Experts of a small language model.
Training: a variant of Adam for the experts, 1804M tokens, 6882 steps.
Below are experts of layer 2 (counted from 0) of a mixture-of-experts language model. Rows are named router (the router's row for the expert), gate (a neuron's input weights, with its number), up (a neuron's input weights, with its number), down (a neuron's output weights, with its number) and show model dimensions 0-127. Each number is 128 + 24 x the weight over its row's rms, rounded and kept within 0 to 255.
After each expert's rows: "comes before" lists some tokens at least twice as common just after its tokens as in all text; "gets" lists some tokens that make up at least twice as much of what it gets as of all text. This comes from a sample of Wikipedia text that the model never trained on. Tokens count by the router's weight.

# expert 30
router [156 145 148 148 181 147 158 148 208 169 142  57 129 147 140 141 105 145 144 109 164 125 146 101  94  93 118 110 146 157 127 122  78 108 135 146 134 180 171 144 156  78  61  98  82 133 164 116 143  74 129 182 136 121  86 107 147 129 146 112  83  94 142 190 129 137 144 135  93 135 108 131 117 119 113 141 143 120 152 121 114 133 138 153 101 168 105 152  90 166 111 107 117 143 137 120 105 129 134 118 132 155 123 141 117 119 139 146 103 140 156 130 149 106 140 110 120 127 139 144 132 157 136 102 178 119 109 150]
gate8 [ 98 137  88 162 131 146 138 135  98 124  88 161 151 137 135  85 140 126 113  59 144 120 148  94 144 105 101 103 113 144 108 103 108 104 129 159  90  68 130 158 122 131 160 112 107 112 156 128  87 138  92 116 101 105 142 100 152 123 130 125 140  99 121 146 156 123 107 149 169 107 138 121 121 131 130 123 111 160 148  89 112 103 105 142 172 119 139 123 110  97 169 122 142 152 121 138 132 116  87 149 126 170 142 102 112  69 129 118 147 105 141 145  92 129 141 115 133 146 116 158  98 116 120 128 162 122 148 155]
up8 [151  77 141 121 111 168 165  74 100  99 110 188 142 111 168  80 103 143 160 111 133 109 166 112 152  89 118 130 143 107 115 125 139 111 149 115 107  97  98 163 120 138 117 151 103 107  98 136  86  91  98 144 116  84 147  91 111 125 137 124 120 105 108 139  89  87  88 149 148 136 195 137 139 144  82 138  85 105 116 136  92 145 119 128 128 130 112  98 127 128 119 134 121 199  88 141 139 135 187 141 141 129 170 148 145 126  85 145 132 106 116 110 115 183 123 111 135  92 129 157 155 150  99 118 146 123 127 104]
down8 [136 145 157 114 108 167 110 122  95 113 171 106 153 148 102 144 140 122 108  84 130 106 100 140 134 143 159 135 111 168  89 104 129 170 147 148 134 161 111  92 123 121 156 116 170 151 165 100 119 166 157 121 162  86 124 146 133 160 162 188 126 147  89 119 132 150  72 117 161  77 159  93 162 129 160 130 169 144 134 124 146 149 109 123 134 104 177 170 122 141 130 162 155 104 120 145 141  95 146 125 104  97 141 103 136 140  98 141 165 106 135 126 143  96 139 171 107 159 155 103 128 147 120 171  81 162 123 120]
gate9 [133 107 153  85 133 138 182 103  83  91 116 102 128 135 157 111  97 109 127 124 122 151 138  86 135 183 153 107 191  85 135  58 130 122 133  98 159  92 158 153 142 173 128 145 145 147 109 123  82 123 129  80 144 162 140 141 185 127 132 167 108 133 139 116 101 170 133 106 149  77  97 135 133 136 139 135 121 143 102 121  90  89 124 119 141  99 127 102 117 137 104 143 138 156 115 142 113 136 123  98 124 155 115 117 111 145 101 130 122 115 124 108 139 127 100  91 111 141 128 137 119 125 149 155 101 143 104 124]
up9 [131  99 105 148 116 105 108 119 165 139 177 147 166 108 177 141  87 127 148  93 156 144 177 109 123 131  75 143 121  99  90 140 120 149 152 123 140 175 110 104 111  97 112 154 142 126 123 147 139 162 162 125 135 134 147 115 132 126 144 161 106 122 100 117 134 102  99 114  74 112  99 141 102 114 129 130 111 118 130 147 185 162  97 131 136 123 129 148 104 123 135  93 136 135 131 120 114 150 126 142 140 158 139 111 119 132 107 119 119 146 124 125 126 115 125 128 118 124 106 105 145  73 116 113  91 100  96 100]
down9 [102 147 131 136 124 176  79 158 115 135 123 124  98 140 141 139 157 117 121 133 173 147  92 129 151  98 164  82 136 132 136 157 123 113 114 140 145 121 139 144 145 136 158 165 122 116 118 108 127 103 108 118 125 122  63 118 118 126 124 111 143 148 149 112 131 174 174 121 141 137 153 141 152 101 146 135 153 156 123 110  92  90 152 133 122 160 120 125 142 124 172 171  92 117 130 135 147 131 173  94 133 151 123 114 115 105 192 153 145 157 142 133 149 129 111 113 127 119 147 163 149 113 137 103 166 149 219 112]
comes before: "=", "\n\n", "\n", "See", "History", "Career"
gets: "=", "\n\n", " =", ":", "G", "S"

# expert 7
router [145 152  99 139 153 118 124 165 146 137 108 151  72 125 167 144 180 121 102 156 172 136 131 120 116  97  77 108 126 146 139 128 185 170 145 152 137 136 140 134 129 130 106  72 160 178 160 138 147 127 166 166 173 106 140  81  75 148 112  98 121 131 119 176  86 118  96 108 119 137 135  96  98  89 138 116 123 120 117 124 149 127 121 155  91 166 119 136 141  98  96 145 146 155  89 108  90 137 118 123 160 109 182 125 111 115 138 146 149 121 144 154 168 118 134 153 111 114 126 122 151 163 122 162 102 173 137 132]
gate0 [137 128 167 109 127 128  91 152 173 129 117 117 113 138 123 134 127 174 125 161 140 150 117 145  96 108 131 122 119 153 142 143  95 117 170 151 143 123 147 188 107  72 116 156 117 152 201  99 149 155 104 139 174 104 139 127  84 167 104 149 181 149 111 122 138 141 151  97 135 160 140 140 108 102 147 133 143 165 139 136 147 134 150 127 103 164 147 156 124 106 122 114 119  85 159 142  99 102 133 139 129 108 121 133 115  83 145 155  93 139  96 141 141 138 121 125 165 118 145  88 138 124 146 155 165 112 157 116]
up0 [166 121 114 128 143  96 125 145 120 110 135 124 132 110 139 109  81 105 159  63  96 110 146 155 150 135 168  95 158 156  78 154 166  88 119 102  97 142 123 104 131 116 122  89 173 126  97 136 127  89 126  95  87 112 111 115 140 141 119  99  82 136 134 119 102 140 104 121 151 182 166  97 119 142 123 153  87  87 132 158 174 160 151 109 106 124  99 106 164 134 144 135 130 137 133 101 109 148  94  92 117 115 104  96 145 123 118 137 130 123 113 121 145  69 128  99 120 137  87 129 150 105  93 122 126  95 115 141]
down0 [106 148 125  95 122 171  80 135 165 141 130 123  57 145 153 125 170 153 111 111  97 172 141 106 150 135 152 101 124 113 139 174 153 139 127 114  97 120 167 104 120 100 135 115 153 114 119 149 121 132 115 113 141 125 148 140  90 139 115 117 113 134 105 147 122  75 135 164 136 171 186 112 137 115  91 129 142 145 156 141 158 127 177 112 139 121 167 109 136 163 121 136 122  94 122 105 109 116 108 133  95  68 108 120 132  94 161 143 117 141 105 171 158 106 101 138 148  94  69 116 144 162 135 105 137  94 189 140]
gate1 [134 119 132 130 121 150 109  83 162 122 135 136 134 122  90  70 114 126 120 146 128 141 168 138  71 173 177 123 138  74 137  95  93 119 112 143 107  90 154 150 127  85 138 161 137 110 141 107 162 193 128  94 139 108 186 131 134 117 142  96  96  89 108 119 166 135 104 121 137 101 143 108 103 159 140 133 143 166 112 100  76 125 111  97 125 123 123 111  95 151 114 100 140 109 122 141 154 149 143 123 115 182 193 129 147 131 126 122 164 116 104 135 107 120 168 148 148 131 147 145 118 123 128 108 141 132 150 143]
up1 [165  67  89 127 109 122  95  98 130 151 112 130 157 100 104  94 133 116 127 121 134 105  94 100 124 110 110 152 165 110 131 163 123 132 142 103 149 143 130 133 142 149 126 140 119 175 101 126  71  89 165 159 122 133 128 105 162 170  98 125 140 124 108 116 127 110 104 110 178 148 130 125 159 138 101 124 162 121 120 118 140 132 154  76 141  98 169 100 116 144 127 122 128 152 106 128 113 128 124 161 112  57 124 149 142 119 112 147 125 158 108 139 108 123 154  90 187 126 146 105 146 123 140 141 136 101 155 113]
down1 [128 130 124 120  97  79 180  95  91 108 155 148  68 145 166 159 134 110 151 185 137 155 176 143 136 132 140 158 132 131 117 104 135 100 147 135 138  88 104 121 102 141 141  79 116  81 127 146 143 142 134 118 125 123 138 124  79  96 108 104 149 100 126 105 123 121 140 130 105 110 119 126 145 156 103 134 117 162 125 158 155 132 115 102 144 126 128 123 166 144 123 143 106 143 167 112 132 122  99  96 163 167 147 118 149 167 128 153 150  99 155 131 123 139 136 128 128 140 134 105 118 152 116 130  94 163 120  72]
comes before: "=", "\n", "The", "\n\n", "In", "  "
gets: "\n\n", "=", " |", ":", "|", ")"

# expert 46
router [119  88 110 100 138 108 168 127 124 143 121 137 150 129 165 124 137  99 116 115 128 140 141 104 143 121 118 116 135 150 112 193 147 136 175 169 135 146 124 102 151 100 121 121 106 153 126 120 134 159 146 134 177 116  86  99  94 135 122 152 180  98 111 104 100 123 148  99 152 140 153  87 117  77 102 133 133 101 121 122 159 128 103 151 103 148 107 162 147 114 156 141 165  94 123 145 119 103 111 157 116 110 116 165 149 107 155 118 136 114 155 142 162  92 158 113  97  90 125  65 150 117 101 148 111 143 114 112]
gate0 [145 141 134 139 146 121  57 173 137 127 126 120  97 103 101 155 158 183 159 158 139 147 142 107 141  84 103 167 100 137 116 158 101 149 144 151 135 141 156 183 124 108 138 122 119 143 178  90 166 145 113 115 172 128 170 146 111 131  98 157 149  94 108 133 130 143 135  97 157 125 165 141 125 117 125 125 130 186 143 110 162 134 142 136 104 143 113 113 113 117 115 144 126 122 190 105 104 106  96 118 127 104 100  75  84  81 179 197 113 131 119 161 151 110 106 113 130  99 131 113 136 110  98 163 124 102 179 126]
up0 [149 131 114 116 143 119 135 144 144 137 138 134 119 137 171  93  87  83  98  81  91  93 124 168 121 179 185  89 155 156 111 152 136  89 143 123 138 132 115 107 133 112  80 110 140 122 114 115 113 132 133 141 110  89  99 119 131 179 114  88 133 168 135 117 102  97 104 125 128 199 128 129 114 102 142 146 113  71 143 163 132 175 137 122  94 144 123 123 180 141 149  93 106 125  85 119 122 163 108  93 120 159 126 160 151 161 108 100  97  82 108 123 144 133 125 150 150 140 102 132 155 148 139  88 116 136 102 145]
down0 [102 139 101  81 113 140  55 177 134 145  90 118 105 110 135 153 127 149 182 113 134 138 186 104 164 113 120 139 116 127 102 142 138 163 164 129  96 141 140 109 163  75 113 118 113  98 143 123 129 116 150 151 169 146 144  88 124 134 137 114 125  98 100 125 174 103 147 150 147 131 133 123 133 115 131 138 143 155 141 132 148 147 129 111 121 140 100  81 125 181 138 123 104 108 115 102  97 115 138 117 130 122 138  82 133  77 116 141 167 137  94 140 147 120 140  78 146 121 102 100 132 193 134 129 109  94 125 127]
gate1 [ 99 137 182 100  94 139 149 123 123 120 117 150 174 130 106 119 164 117 146 139 159 129 128 118 114 158  94 133 141 103 143 125  73 140 168 148 102 114 150 117 156 106 109 155 109 100 114  99 144 144 120 114 103 101 160 136 138 139 125  80 104  91  91 102 143 143 118 132 124 111 153  89 121 169 193 173 121 160 161 114  63  89 120 105  99  93  70 104 121 131 158  68 139 122 131 153 111 156 121 129 138 131 202 139 171 140 130  84 152 130 105 137 111 152 161 128 158 145 128 126 109 100 149 101 164 151 118 153]
up1 [176  73 115 147 124 125  83 131 143 152 130 138 178 123 116  82 141 111 132 150 121 111 114  99 115 122 104 142 135  94 126 125  92 150 134  99 134 133 110  98 181 157 119 132 103 171  94  58  88 106 170 144 117  99 111 128 161 144 119  92 161 149 125 106 131 122 109 114 166 116 136 148 141 126 126 102 133 123 125 126 103 156 143 101 137 127 142  99  84 137 122 124  84 193  84 135 121 115 134 147 112 149 129 131 147 115 130 115 155 148 100 157 107 133 183  95 147 114 126 115 132 130 150 115 158 103 147  96]
down1 [ 88 139 139 112 136 123 166  98  92  86 117 170 109 104 122 167 146 138  91 100 118 131 148 168 128 147 139 111 159 142 133 133 144  76 149 158 130  96 154 156  87 100  88 106 147 116 141 141 161 148 116 115  94 139 158 145 138 135 139 139  97 124 131 150  98 120 135 115 137 114 114 103 125 103 131 132  93 150 154 129 141 108  98  91 131 125 162 155 172 115 161 147 134 105 167 121 135 138 111 107 150 173 137 162  82 175 112 144 114  75 148 140 116 117 154 169 103 139 129 132  90 136 103 102 119 132 133 151]
comes before: "\n\n", " The", " He", " In", " It", "\n"
gets: ".", "  ", "%", "ona", "er", "ing"

# expert 18
router [124 146 179 158 141 127 138 127 153 142 158 160 114 142 143 109 165 107 119 117 169 119 127 119 154  80  83 133  99 191  95 159 131 151 133 160 140 171 122 141 101  90 120 114 114 148  99 124 123 172 159 126 116 115  84 104  75 162 103 120 120 134 107 166 152 103 112  97 135 123 119  90 112  88 144  95 122  98 132 126 116 145  93 136 124 151 172 107 149 137 137 103 143 116 144 122 118  76 117 132 128 147 166 138 132  97 162 189 138 155 144 166 152 129 136 173 133 119 135 104 152 126 105 141 130 151 141 133]
gate0 [158 152 137 112 155 151 102 161 175 147 163 121 100  83 117 161 150 142 129 142 135 139 140 133  96 127 129 144 100 148 128 159 124 136 193 151 149 150 118 156 114 104 140 108 120 143 153 127 148 169 122 150 151 143 161 169 100 136 100 172 181 102 118 134 137 131 162 100 120 136 164 129 111 118  97 116 134 156 113 121 149 132 142 105 117 177 138 114 116  77 149 112 135  98 171 111 107 122  94 104 123 113 117 124 122 137 150 172 125 139 118 138 155 142 112 130 160 120 155 100 126  88 137 114 123 140 156 129]
up0 [153 100 134 126 124  91 108 141 111 128 111 125  98 149 145 108  85 115 129  77  95 119 119 155 151 136 180 108 147 144 119 134 147  91 119 140 102 124 158 108 124 101  80 126 128 147 113 101 135 102 119 118 101  71  75  89 141 135 124 109 104 160 111 118  98  95 107 121 170 175 171 126 112 120 163 171 104  98 193 164 161 159 141 121  93 126  99 125 158 165 142 119 117 138  84 111 112 135 108 122 128 134 108 102 136 107 134 125 102 100 121 162 153 106 134 136 109 126  84 107 139 125 109 145 150  80 116 147]
down0 [105 134 110 102  92 149  89 179 185 132 132 121  92 130 137 132 158 151 117 131 151 147 121 107 143 142 105 112 140 153  97 207 131 121 105 151 133 130 131 155 184  76 156 110 138 122 145 106 156 146  92 122 123 151 140 113  75 104 118 103 159  97 132 152 120 159 103 158 120 101 177 147 154 118 128 155 130 168 124 136 129 154 140 142 120 103 140 121 123 126  97 115  92 128 104 102 115 111 123 131  93  79 119 147 107 125 105 131 120 111 106 160 137 133 137 147 127  80 103  94 106 133 106 123 122 130 138 102]
gate1 [ 85 131 129 127 141 152 121 106 138 141 125 138 151 143 103 126 125  98 139 133 155 166 163 187 111 155 117 109 125 123 160  69 112 149  83 154 113 119 118 134 120 124 141 150 115 100 150 146 143 201 182  98 133 108 144 127 121 126 110 114 118 109 134 112 146 133 143 114  71 102 135 113  95 150 121 147 112 108 140 135 102 101 108 107 128 116 138 147 120 124  95  60 105 120 152 112 125 154 144 102 124 171 150 111 161 145  84 136 126 155 108 113 132 111 160 117 176 117 155 155 137  97 108 134 134 150 125 147]
up1 [147 124  95 150  77 132  94 138 139 126 107 144 173 131 109 118 134 125 133 113  80 110 105  78 118 104  96 128 126  88  89 139 110 132 132 104 147 146 111 129 110  99 101 144 160 172 120  98  79 108 155 126 167 112  95 130 148 121 133 121 136 147 147 115 117  96 128 121 162 126 158 116 150 129 113 126 147 142 129 136 121 145 163 111 119 104 117 109 111 175 124 124 140 123 117 116 114 113 123 157 115  92 151 147 146 110  98 130 164 139 116 129 117 108 130  92 145 106 134 116 146 154 137 131 149  96 147 126]
down1 [127 152 165 117 132 145 175 108 123 103 117 132  97 129 160 140 126 103 106  96 152 155 118 133 119 113 123 157 110 162 149  97 149  72 125 142 112 102 133 154 112 135 153 144 125  96 104 149 142 155 107 116 157 177 123 133 107 136 131 137 134 106 134 127 118 151 160 124 127 129 137 137 116 125 128 129  97 128 149 129 133 126 138 142 135 133 141 162 133 106 154  72 124 147 146 124 115  98 143 117 140 177 131 139 116 168 135 128 118 136 148 149 151 124  93 185 127 139 165 122 117 140 143 110 110 196 115 145]
comes before: " of", " the", " be", "s", " in", " to"
gets: " to", " area", " people", " Minister", "rs", " village"

# expert 41
router [155 132 126 127 162  94 103 174 147 145 161  80 127 154 179 169 124 142 161 149 152 137 125 132 116 133 118 157 116 110 132 130 127 153  94 175 150 171 130  83 130 110 120  86 131 182 166 163 132 150 139 167 143 148 112 118  79 105 111 131 110 113 107 140 131 100 150 136 163 153 150 101 141 109 114 151 128 103 140 139 138 147  94 127 120 155 113 132 153 125  91 123 107  96 192 109 131  96 111 121 129 130 146 163 116 126 155 110 114 147 147 161 158 119 128  93 117 133 152 122 115 143 101 120 127 167 113 110]
gate0 [159 122 140 109 114 110  99 122 147 150 127  88  76  86 102 142 144 176 110 157 128 164 105 159 115 118 114 145 108 136 132 136 102 133 153 121 119 112 141 158 143 104 155 124 112 134 195 113 131 157  73 130 162 100 131 124  98 119 123 171 165  99  91 114 133 113 146 107 123 161 141 110 125  82 158 129 156 147 153 109 175 144 140 134 127 148 110 121 125 118 138 125 116  98 152 136 126 119 110  93 104  86 139 117 141 105 169 160  88 131 127 135 159 105 110 143 136 126 121 113 137 126 151 154 146 126 164 136]
up0 [146 135 142 143 164 142 134 144 164 134 135 137 131 141 135  96 110  80 167  88 110  74 149 139 138 149 168 132 166 140 120 161 138 102 131 139  90 162 143 103 104 114  85 123 149 135  88 104 154 131 159 140  90  80 124 101 118 153 106 102 126 148 149 105 100 131  92 118 172 164 130 150 120 137 124 151  85 101 161 159 161 179 143  88 112 161  86 130 136 137 111 115 106 113 135 117 105 129  83 123 107 151  95 114 110 135 107 148 146 112 127 119 152 112 160 127 130 123  95  93 144  96 122 102 108 110 114 154]
down0 [ 89 136 115  84 107 125  80 154 164 133 118  75 106 121 108 139 171 131 161 105 120 117 110 135 137 112  96 165  90 114 127 120 124 140 157 109 120 115 118  97  96 111 120 131 194 129 126 125 123 132 124 120 166 148 180 142 112 117 115 152 151  82 143 162 110 157 155 147 147 123 138 125 171 109 131 139 145 156 162 142 135 133 149 146 168  83 142  90  99  87 150 113  88  93 134  99 130  87 125 118 146  88 137 107 138  81 156 136 123 138 106 157 171 110 143 122 121 102 117 120 150 106 121  92 132 114  99 123]
gate1 [123 112 116 139 145 117 108 117 116 162 159 176 164 134 112 114 156 109 156 144 159 140 129 140 146 181 101 144 135 131 138  96 106 153 105 119 107 118 150 135 124 133 116 131 116 136 127 122 104 133 171 115 111 114 171  74 118 117 157 123  70  92  94 104 139 165 123 148 129 117 124 106 110 150 147 170 123 163 110 116  97 104 115 127 117 111 145 135 123 143 100  79 131 120 137 109 150 165 157  93 156 149 163 155 157 150 153 127 146 136 136 124 116 125 182 101 117 138 130 139 138  97 129 129 153 153 149 136]
up1 [177 121  76 146 107 138 111 126 143 122 128 131 179 146 122 103 109 160 120 153 126 109 105  80 116  66 115 127 120  92 128 144  91 142 117  93 133 146 115 107 116 123 141 146 139 145 131  85  57  94 169 158 139 106 126  89 165 165 131 121 116 146 124 109 145 123 121 101 188 114 159 109 130 119 112 107 160 133  70 123 137 142 151 132 138 113 171 140 122 156  80 169 124 136 138 122 119 131 116 233 121 116 129 122 163 128 107 136 129 143 129 146 111 103 152 103 156 124 130 105 138 144 153 126 136 152 166 128]
down1 [107 119 158 104 107 105 115  85 118 106 139 120 104 151 154 141 133 128 151 123 130 134 136 135 131 108 117 177 170 124 134 102 166 130 170 121 105  81 142 122 106 131 147 127 139 120 139 141 174 145 106 128 135  99 136 159 113 172 131 147 125 120 139 117 133  94 147 152 128 152 127 152 146 158 106 124  88 147 162 144 108 134 118 124 102 149 130 149 139 106 125  94 128  98 108 159 111  99 144  75 167 111 146 149 132 155 156 142 129  99 131 112 134 140  88 156 103 113 115 168  83 143 126 118 105 129 127 153]
comes before: "-", "|", " |", "–", " 0", " ."
gets: "-", " |", "\n", " a", "er", " 17"

# expert 15
router [101  92 113 111 163 134 135 177 133 125 137 134 130 110 150 109 146  98 140 153 158 140 126  96 135 122 160 111 167 168 112 131 106 121 143 179 169 184 139 121 130 115 143 130 147 159 109  90 148 128 116 175 134 120 102 110 134 132  89 144 178 165 105 144 115 109 135  99 123 160 174 108 155  70 165 135 128  93 154 135 149 130 143 156  90 143 122 171 158 153 134 142 183 116 127 159 121  94 100 117 106 115 158 123 124 142 146 185 137  99 157 138 158 134 133 122 127 113 132  99 123  86 102 123 105 136 116 120]
gate0 [155 130 126 109 155 151 108 180 142 137 140 126 120  96 149 147 150 179 117 146 114 145 146 122 116 117 145 164  95 128 136 134 124 135 162 166 165 150 155 186 126 102 139 137 134 164 136 109 138 146  80 118 140 144 118 157  89 123  95 147 156 131 107 106 144 119 149 139 162 164 159 109 116  85 139 132 166 160 123 133 192 100 115 119 145 158 154 148 106  97 136 103  83  82 156 124 112 100 142  44 151 112 121  95 112  96 148 131 127 117 115 140 156 106  98 116 173 116 156 114 123 105 127 147 131 109 159 120]
up0 [147 128 138 153 110 104 121 136 155 144 121  93  83 131 128 137 115 102 142  82 114 125 111 154 162 165 146  67 140 150 126 130 146  95 112  81  87 128 120  84 128 115  96 105 121  99 144 112 151 108 146 139 128  90 132  85 142 146 150 100  99 109 132 134  80 110 107  98 122 162 138 144 123 138 146 112  85  69 166 153 116 194 143 126  55 151  82 108 142 138 123 150 150 136  91 112 132 162  93 150  97 134 128 126 141 168 133 143 109 120 139 156 135 154 139 135 119 121 119 105 128 124 136 100 139 130 128 155]
down0 [ 77 106 111 118 133  90 102 149 153  99 108 105  97 112 129 111 182 118 114 111 113 104 132 125 157 104 150 143 103  94  90 182 120 120 144 141 137 106 109 142  96 142 119 143 153 139 175 104 114 122 112 145 119 132 155  71 130 131 141 131  98 114  98 128 122 129 142 130 139 127 142 126 145  94 137 161 166 139 132  95 133 138 127 121 122 134 141 128  89 153 152 130 150 129 129 143 125 118 141  72 144 110 125  56 118 101 151 120 138 162 102 175 158 106 116 118 136 140  90 115 107 172 144 152 137 140 162 125]
gate1 [125 121 119 134 141 155 137 100 160 149 181 163 144 150 120 102 116 112 124 144 155 121 164 126  89 156 108 120 114 120 136 125  84 125 108 165 137 100 126 120 101 101 126 138 147 107 114 119 162 160 172  94 116 117 172 143 103 104 170 113 126  92 103 115 160 190 141 136 132  93 147 127  99 152 127 157 143 126 146 102  76 114 118 141  86 102 100 111 112 142 138  85 140 101 135 142 162 157 124 115 143 129 176 111 165 136 129 118 170 118 136 138 107 136 143 139 144 143 146 128 109 105 160 124 117 161 142 145]
up1 [178  78 103 107 105 118  74 152 168 128 156 152 194 139  99 108 154 123 123 140 102 156  84 126 154  75 123 122 147 112 115 162  93 143 133 137 147 144 116 113 158 141 107 156 143 157 130  51  98 103 145 137 118 129 103 152 149 143 141 121 159 107 169 101 120 115 121  66 143 117 171 133 130 153 129  80 175  91 130 111 132 133 131  91 112 110 177 120 132 138 126 174 110 155 136 124  99 110 122 155 114 105 106 132 149 115 135 121 150 141 107 138  75  99 170 102 163 112 128 137 121 128 165 103 150  89 153 119]
down1 [102 101 150 136 129 148 163 119 142 149 133 119  97 165 148 128  98 139  96 139 135 152 117 118  71 144 121 120 146 112 152 128 147 112 141 143 102 106 139 179 106 102 126 110 124  77 181 171 157 175 156 103 151 136 176 133  94 153 104 119 145 128 149 174 125 128 158 114  96 134  93 126  84 156 136 130 108 135 158 123 138 135 131 118 143 130 150 139 170 130 115 115 122 166 144 101 133 103 126  93 155 129 121 123 131 128 147 129 135 102 140 137 148 163 107 107 120 122 154 116  90 127 132 144 118 153 121 137]
comes before: "-", "|", "The", " a", " well", "In"
gets: "\n", " as", " (", " also", " Q", " but"